Weights of a small mixture-of-experts language model, trained from scratch on English Wikipedia: a softmax router.
Below are experts of layer 3 (counted from 0) of a mixture-of-experts language model. Rows are named router (the router's row for the expert), gate (a neuron's input weights, with its number), up (a neuron's input weights, with its number), down (a neuron's output weights, with its number) and show model dimensions 0-159. Each number is 128 + 24 x the weight over its row's rms, rounded and kept within 0 to 255. Numbers have three digits each.
Before each expert's rows: "comes before" lists some tokens at least twice as common just after its tokens as in all text. This comes from a sample of Wikipedia text that the model never trained on. Tokens count by the router's weight.

# expert 5
comes before: "er", " of", ".", " (", " century", " and"
router:123103115172139133132131107091132146157142151099127106085159106143134134115153089134158138135088124141146168118090138107110097120127103111141149193151131138125124164133152088119133172144113069081091128113114163127105159100080169164149148098108129127135129168121160133133127162082141151142069113142129094089135133119116138139106172138131143103115114158088138091123101176090146149124134126106133129139103158122127116084113127132098114156141120166112154139103131139109133148140129161
gate0:170127101146111187128145115127148124153136133134169075152127152150128145121103103092125167172171174099120086109142137121152100128131123123092104101131140140079147120145119123167110127128126118140134144084127113082144101136107153095144124137080103122143158144091146104128120184146120156115085117129138130142162160154150135111105103137138135125188113142164101096108119069156129108117117149109131083165136135141095107095142161106114152139152144143127135119113118125104071114133129138
up0:104149144135113105119160130133122079163107137162091149120126137181127166089097109124151097125128079146139147119099145145155121172117121134156112152105132110139151116114149153123141116120093124089133117156191172168140137139121113111102107149161145125106118142130128096127160143114149099137147099121143139115078135095091123144122149102142107141160133097098145172134172172103143104142155113119171158102148120109143160152126150164106141128129145139156079100128159138183154146130108172
down0:124151132112117097148096105159138130141142106122106136134144119123161112152141133094110130110121123118114107116066172108117139145156112129209122100157122152120145124192121169137101104151125124148119117127097115168099120115120148148122122117093095127132163138155096173136129116113145112118114141114183151149181134102172119099111146151137078148109123136123125080086133170122152156163201133125135116156120135136111131116115126164108125154138140129144092120056138149126134121114144125
gate1:121114102102087169145144086126121143130171154133101181161122130131159093085102137120183104146094120126138124168122132122123106148160119106129157159106151137106182075090151147113135124056203136149148129138158122144125072110120125138138120095123167131132115103134147131127125081119110085131149131132153104149143158154141150093082152168164114130144139126133154143160146133154122160159143137128129133165119100121145097135115107112125125120148136094113107133139119116132140154142101138
up1:168159099153139168142094126165150114093134133131058149148143135101120099111156134102134113148162132132134112126132154111187109146089101139121133083096181119161127160165138127126132103150089117113084149142120130073140128107144118104108098109160126158111111142152128121108124100144123092116123126102121154118120099107104160120109127109099100096123149104146140113119178153082125123159157135149136152123119167126095116134102137113127139164112098143145111104190140115176137133120174155
down1:148134101164141138137144139078140111102065099125115130143113108129158112131143096135121155101125157151139127115168100117101127162120116125113111086124124136127138155139170107104120089118152118134140113144122164140126157138077093146130072087096102128128149116129097097132156125143125159144138127143106136161103128164104149119106109132104142169197135111137127110152141150099113086122109162135107107150082145163109113163099117103114117173146162132145140158167158130169155146141189119
gate2:107151150081156131118106124138132123110141127121116108082146107149119112168097090151128128103154109107145128117152148111115172137159156167095151148118127173130151146125090129081148094184113110123177122113139103112138166140085125138160123098119137140094149087104151119117141156096147121124113145126138082110128130123119139149156134159099135148087144130137125124074120117135108122080168121152139161162074112106149088102123131103126157189125104073114125135140146117118115146169116115
up2:085081147114148133100153129132125081158113122128129123128092122077092152128134100114073143135117107176148124139132096131160131107135156075113137142116118093122154126153119110109161120175109120128137141180124107096159120125139124119145095124140091148107130154140138139132149128115116089103133116131160154120158162135046112114122125093164156155159145110130160130113097095116180139131163103081130113090151131106141166172123131122148113179121109144129107138110108169133129109129143114
down2:158125140115154200107147144167119161120126134143153123134119143128099119186137123112160142139120194186162132121133089190138137134153106106118131163131121136161136129130136114148148147120154131133081165151151168153149156137139122119150105121102117155098113132147073130167142147143166094120146128128125135141137123136093119129149098113136134102117109129137143124112088087119118110165105187169135085130108124127134139136132158118113144126095125178116132148130079096167157110161151141
gate3:168119146084149154113137112080114112099121134149123113144149104152152130140171167149160093141103081136135115150103121144128119161105135118085107133085133075164130139114113130093127132080112135106131076124133192142120137147127136131123145065128132157138108155117090116112104122085123095147169116098152132143105092138166121131140125158166152123161098152132114131119144125079121132154151125123136106140135169116128162095120119101157113109123147124129134075154144147122109067108119157
up3:148128125104133129105166095117106097093168135176159096149129129146144155117138117115158132108113147131128164133086151139140094128099138190157126105160092122103169121136132137125125122139078141160180104135160105157157111108124109119118102137126159102101126121110112111148117133128127146080148120089114165120091102134113087093133137114130062112128112137151127153163092148156124145087114135149116143148103139090146131100129130155112153184148126113163109093156160171138120150162107150
down3:129141078137124155120166098158133091113130153132154145093128151112093106117181149120100078102109048139096155099110098121175115113103139107142122155110130158125138160127137161140124112131116129115112136135116162159045106156083133120147113109119116091093091133178128095101127106081124098140136114129157124121147132105136136106120140110118147150167123158137089119126161139093114112128160136182158108133136117102142116145124130111144085109109120152105152129148126129126124108156142140
gate4:119127114151125115103134163071146148129137142086143157131095130105186132126070097123110107125124138149127110145120091084110156149131170160097092142143167157116117146136158144130112115142118160082135128129121114103120137138127124120153148124102112108077080133165167104116086147147117114147095143132111119128081098145145119130153108108093166128116114084163141156148151130153116125106105152099110122120097113129138098166166139078111110101131118122176099106126183115161104140138108133
up4:106117140104104118106156131133098155159163083139167110118096152090122141123160113114157133095116128138146128135150113128104147117143132120151146126092126115180127101102105100110144067101120117140148105159171074103134144099111090169122160137160114202113121106140117142140083139126083153174154120154090083120122150084140118123111136157141122100149106140133109134141127150158131130121103151151188159129153120151124173110107131122103127110118098109147122116103116090117155123116137098
down4:126113138114123174116125173121100103129107084161171089121130166067111126124148135119109108078139140130121063135146114180141123124129141123152135142113124090136154143097105133113178115138115119120146162131146110135121146115125110164129109124150153105132147052104122147152085153124120203112140120154127097119154164139114124110137131114092097153169140152146119119102111142102086111116136130187138151122121103094102140092106091124153120095146144126162122154108128136139148116120105143
gate5:114110137161131103104105110148176147132149159159128130120141105141095099119112102117107061141119096115134121153095164117151091112163118109125123107127093149173125068125104141108109150120148145148112141160131140093115074119125137103150129103129104138138113137099140132167113182124084146115139152145123088123105145142086127126155116112149151136130154098152175147144166150184134147118135159129116107142161148117140134129156120147157091141100103093103114148132140116132154149120058084
up5:137181164117087127119127145163126098158112137088140151142191109150126198119126128160117112135106166103138098111112119145139115141109124134121160140100145177114134119146082068147140142097107123136105106130100128153151129142130155134125119109174149120131102130164141126108128141147131143131065101084109121102130172115106140109123153140120141100144120131123117110148145157141137145176088104109121147136110194135133138142167114096120100093144114136138106145104165166143065120119132147
down5:105109108176143103119154133087126161109130116141119156155110119113132123129183132119104144148059100155092113122168164112125085135123116132128128117123169098138125133070133163096130118148144165133158105144151169148123107067147107093149139150143133086126134126115147117128121154134135131123159152174152108127109141182155127132159127135161126148117084169113134138141116133106084110135129137141105132138141124100153175145157128149117099159135120075104130180153140115108186112130111115
gate6:127097118169174163117134138128092145090131180154125174171135101087094130170156077096109114133112135135128126128134169137114161133128130120148144101115119140095155142110153115160095104156094117145129095089156131181111094167160125142116133116121116130170130124160147138102092152093134137173162148159108136098135137114140117188125123155154120151134108121124142139125121097144107140119157143104137094127118162122138135155127084109120111126118121188133128102079134117135072138116108137
up6:139132161093140080149154125175154097128099094130108119187155149171101146116119096135143124144127117108129148127116135119167154136133107079087139136121137083099085147110116108162133068114144104098162111106109120118105159105154123149138141143122120143160152143127138105110128087122142159150142155161125115129146088114110067131087171144134082096118117150106172116138124133121121123121197151116103162121137134157122128108100103134114121125138128171131133124160130125147169104139109167
down6:135086136110118136144102189158135127141160118138054127125154155160150110132165144142148156156152104135144113098136171124102117067164161100114118126122111114115142178112120117135108160129112079096116117153158100112152148134149147125135103112129109151124122180130106099117109124145138156118119119149085111175150138166168131094106128132090157164137131116117110084114084101093141158056088138121107131144168122141141122125120099136130114138143163114141132130146137105105109126114136129
gate7:155156148077144133113118119153173106101133129099107138142120176144108155118122112153108153137159144115134167117153170135131102105096118119097144115162154147081152139120132111092123134208089090139078153112095097108077106174134130110113129133165149180092145136127092146124113102118120106090081132145133113071125126117097118115131124126153112123145129122154124174119191106137142136132148134153114137097129115135130124170121142180119151148121131134119135142111120133104150153126137121
up7:195104109119118139122123137144164133141164100138113130060123124153174163099149128199120150152150119111100101072145106154135115110141133101098159126106109117116124136135115143136116147119154141165134151135106114119098090162121140119092138140150141143144139155118075126121134124124109129113107153134104129177078122114151117116165132148090118096161094142149112128128107179136107134123115129115147109093121129153110127105169167142140172101193124155107131139103125118102123149162160102
down7:101139169122104137105154130106158127096130112136143092119092152113131149101120137122115088129191106139131123135161109132166115159084102129098080132106164136150152128142123107147112145125125114167084155098067082148150149143143128106109122144156124141131155115107087153146161121136147085093176125135143144144122175135085158121127152157099142128138116154138134077152136086139103145132157107152110112093112112136129128171138130119150082105105154109150099086099133154102150152134134143
gate8:163166137153125182132128138136140108122145121127163123140116105101101109136083117157168109107134120111117118121091173120161077124086134065101110105124121112115147188139152145130130097136080117138143124078103142130131125123152086165093128125123161116159135132151117140110165146081081134112099160187139117132130098106122123161113122137154153146094123146104107130156108161112098159130163154127153135157122116134150119167127100148128108093137126115141124172114138164159108097117151108
up8:150149146097163104137089142108117141147147122131157118107106152159135120116151153133095187139176128144129145104189116153044104129136110135101122133112066108123128141134147104108125144128133130117143094097101084132102151163114140075155122138158114120101126164148107124139133122162135124117126077108130143116100159131150118122150101124128124131125154108103096157117115119108130152122142098117138101161104130070069124092144137179102124118121146122090150107151094140100130168139118150
down8:121127163139142113110144144080121150116117066140117140117124138145089145124143112140094103126174130109085154130102146135115128113122083120101127108068121095151121164146145089115153132067128168142148162092113120111141178134133160125135140088150131142086118097106148124090114133145173137139116096132131108158153150162088144122151127178128101123133151099118106114098094097138116104100090131125104142099090123147084137118116111159111130094133168117100139077157112136117133113136105145
gate9:104118129091102098146137119128143100096132107144139152105151077128119104115163132083082084095141149142137144120148180121147146163146154094139135179099122119120103103091107101108118102179114161113140108099144124130141143135090131145134090113102078132150094149124163140128125137142120090130130128140112109118120116118142148134118145162060152132114139110094165137113135123157094103120118150127080133165124069094111126152092164108123099189146111095098141110108122121130133129110151132
up9:098131145161126144148099126112139157122160110143102141138119132139142143124094168100155132114154132102120107153119134113152131162121183154116151151106081120135094126169159121181131099119174098130150108159107151135109134098109111165084108108139173130100158074138087119110123138168080119149150128175112109131145133136121120116124137123145145096146160127144112119157176115146119083124145068094153112097153149089135127120138099143121122128114164121103109088136160147142086113097139159
down9:111124129129084090139131155144082133171154125133129192104116157119175147131155137148113109089123120093130116134141140101125102137102171140141083090166158125113130137131144127106143152157145107164115126125130133141156105136151078117116120115124126148139095137099123101126135123123131132149164090085102141134143107158175083098095096119060153137110099114129101147155127123081157133162135114116108136148131144144126123110156121124162101112121147104126136134108147104180067155122096082
gate10:112127176116169129149100079110162108118092164123096135153152131091100142126154089144134117137101128172123116165141119107132144164154136097104118117145144110130147145133142147112097143155104099134145108139103116143147103093130140110118166113149081140090106098160126148119083132148154112098116161102162140156127107155147138169102135182083110080090113115135107091107139155097123112141136152131122110166132148174098117072120136120119154167124087165112115120133158108131100145148134125
up10:114179098110140097089123129157147115159146160146117121131094172148143118115090154124138164145099140095080122146113116119123122079126098073138113128171117143111113139152157134068147109132133128146119130135112131133120117121106127124140102119106158116133093135119170149120135140091163144104113103120152142133150114171162135120125141114174142157081132162150139142098081117084125113137122157168107152110142099132140131139059109136104158151166155123167102121157061108147142133131119127
down10:154100129131137127167122128109122083081103125121146175139120082110109183151156110143116060132100124151114113131141138107118147123133099145120118150128082121131083161138130155105077098145144155119130144118163144102097125153146146139150142116156130121091134109137098150128161116117139146129129132133147154138118154107095069148160101142092061155102124112150104117106133089140127125126159159136116107141129117137071151115153127142129123119155145125160107148139158103151115109172184084
gate11:154144146117122116144119132095125159088181112123109120099146129145147114119131158154082198134163140177141141132135151110132140094156158168190131131145117109128128148137108124135152157135104142130194158133112117148134133119175082123093145124118169125137174172121138113112124118165120135134153127104138141146131135109152126115148134078133148116127123061126166127107110126137116145135124163104150102115129102141094149092134128149138139112144097123173129102119080106146071095141147099
up11:154109138104124111153137092105134132117120114145102112135109130154153138121161164141149156102160127109155149107126104173113098167090135110120102144136124173150156160100171175170134070121129086146099149094151110116108123109141155145143156129096071102114086098136121131138141090101139114096165123131108128166140116169147145116154183076106152144107125128113086130145142148138137097121146109128144133141138116138153163129160160096137111109123124128122139176151129119126085137134074151
down11:123154137152123136130136160145122148120154141156112120084142134145147100123150083132118177077135125131140094127135129147132112130122148171165173115181118122075164129162129125104120140140097104124192168151096182122125129118118152116163155130149156109151135158114132119137102147118099119112143120090141091109079126135135133134148140123135118150143122142114111140124114125139129125178142208128153150154112129163149129109122093137141124101119167125157130144153143123189134157132136051
gate12:125180142110112091098156192123150150154128098144157171129100088141143087149126138148138135088135111144115175122151128118089102115162102110100114123186085132129100137149089122113135092120141101151132145109109127095097146164141105109143101160124120118102136107135128128083115091150107090140079102128149116124124133120102128095120157105121141122080144155138148161115118101157126117122109129127163146125140108136139133136142130192155143113115119162121120123078146130084180147127094150
up12:117115095123058115158134100134152156153134138105122168148114128129118146137132092148109138145126143140129095114140093150134128158121104106089107138095147118146142109140140131144118147164142159091135148164150200118125127114127137083135158153106126119116132154124115137131127112164108117150104134160142094160109159147101078138114117075122147125153140073119095145088154136139113173154150076094113124183110109103144120115120106085119131106119118117147158140130084125130102101092178165
down12:108139164146171137113102139122109075127109129127146197145121110132143132171141123142103078133097118119130065148106141121109151126132154096130110126156115161135097143110106113117158084097179117148121116139130155115114146124122143125091131107127128125121172107159145131134122168142139120133107117194155103109070106117115185096120109138121176093117152084128138119106113143148132104129115141140141131114162089141136101129115111108133103124118167117141131103131090166129081157178111101
gate13:105152170122140139146116148169147140145086126107115143113172135122117166077099117175148107129155134166094142147147121161092143137111163116122137142102158156121122176143126132144151135111126103117186140112083101141154150147097095095134139120123127155091139140124129116112125092119134154133143136103125153139146121172148100122145154154108114119119149114121133190085148119136105140158084106135090140124118133121138150127137105166104132123075124183178138140115113147097119163179094093
up13:111126110167116117142131125162128141155106069157120106137121134125146127150114141139111111128074138123115132113121135113107139152112135083138123131140132135109146124121085120137145143106112109135146173159138126141163140140133152130126086146134114113129128146077129103111116104137077142120133137120134144118134144102078185154135125139154116101148092128100127136146117112179144082100177116121140103152137103094126119118163112128089134120160152106083079108104170187128160144046142190
down13:133139091143121099149153124149089114110123129135146171128122133108100119094101103145122131130143107118113158142110102137127146123101131158156138126192147150136138182138128136158113136135138197185155113085114119128135160108139139116114092154135085121148111128151141162120133184143130127157179121148172104167112118119121111157159157148107076134129123106153141135133130125093156161136100158102116105132138116149141099124118119109179139124122111095125100109124170138082080165150142080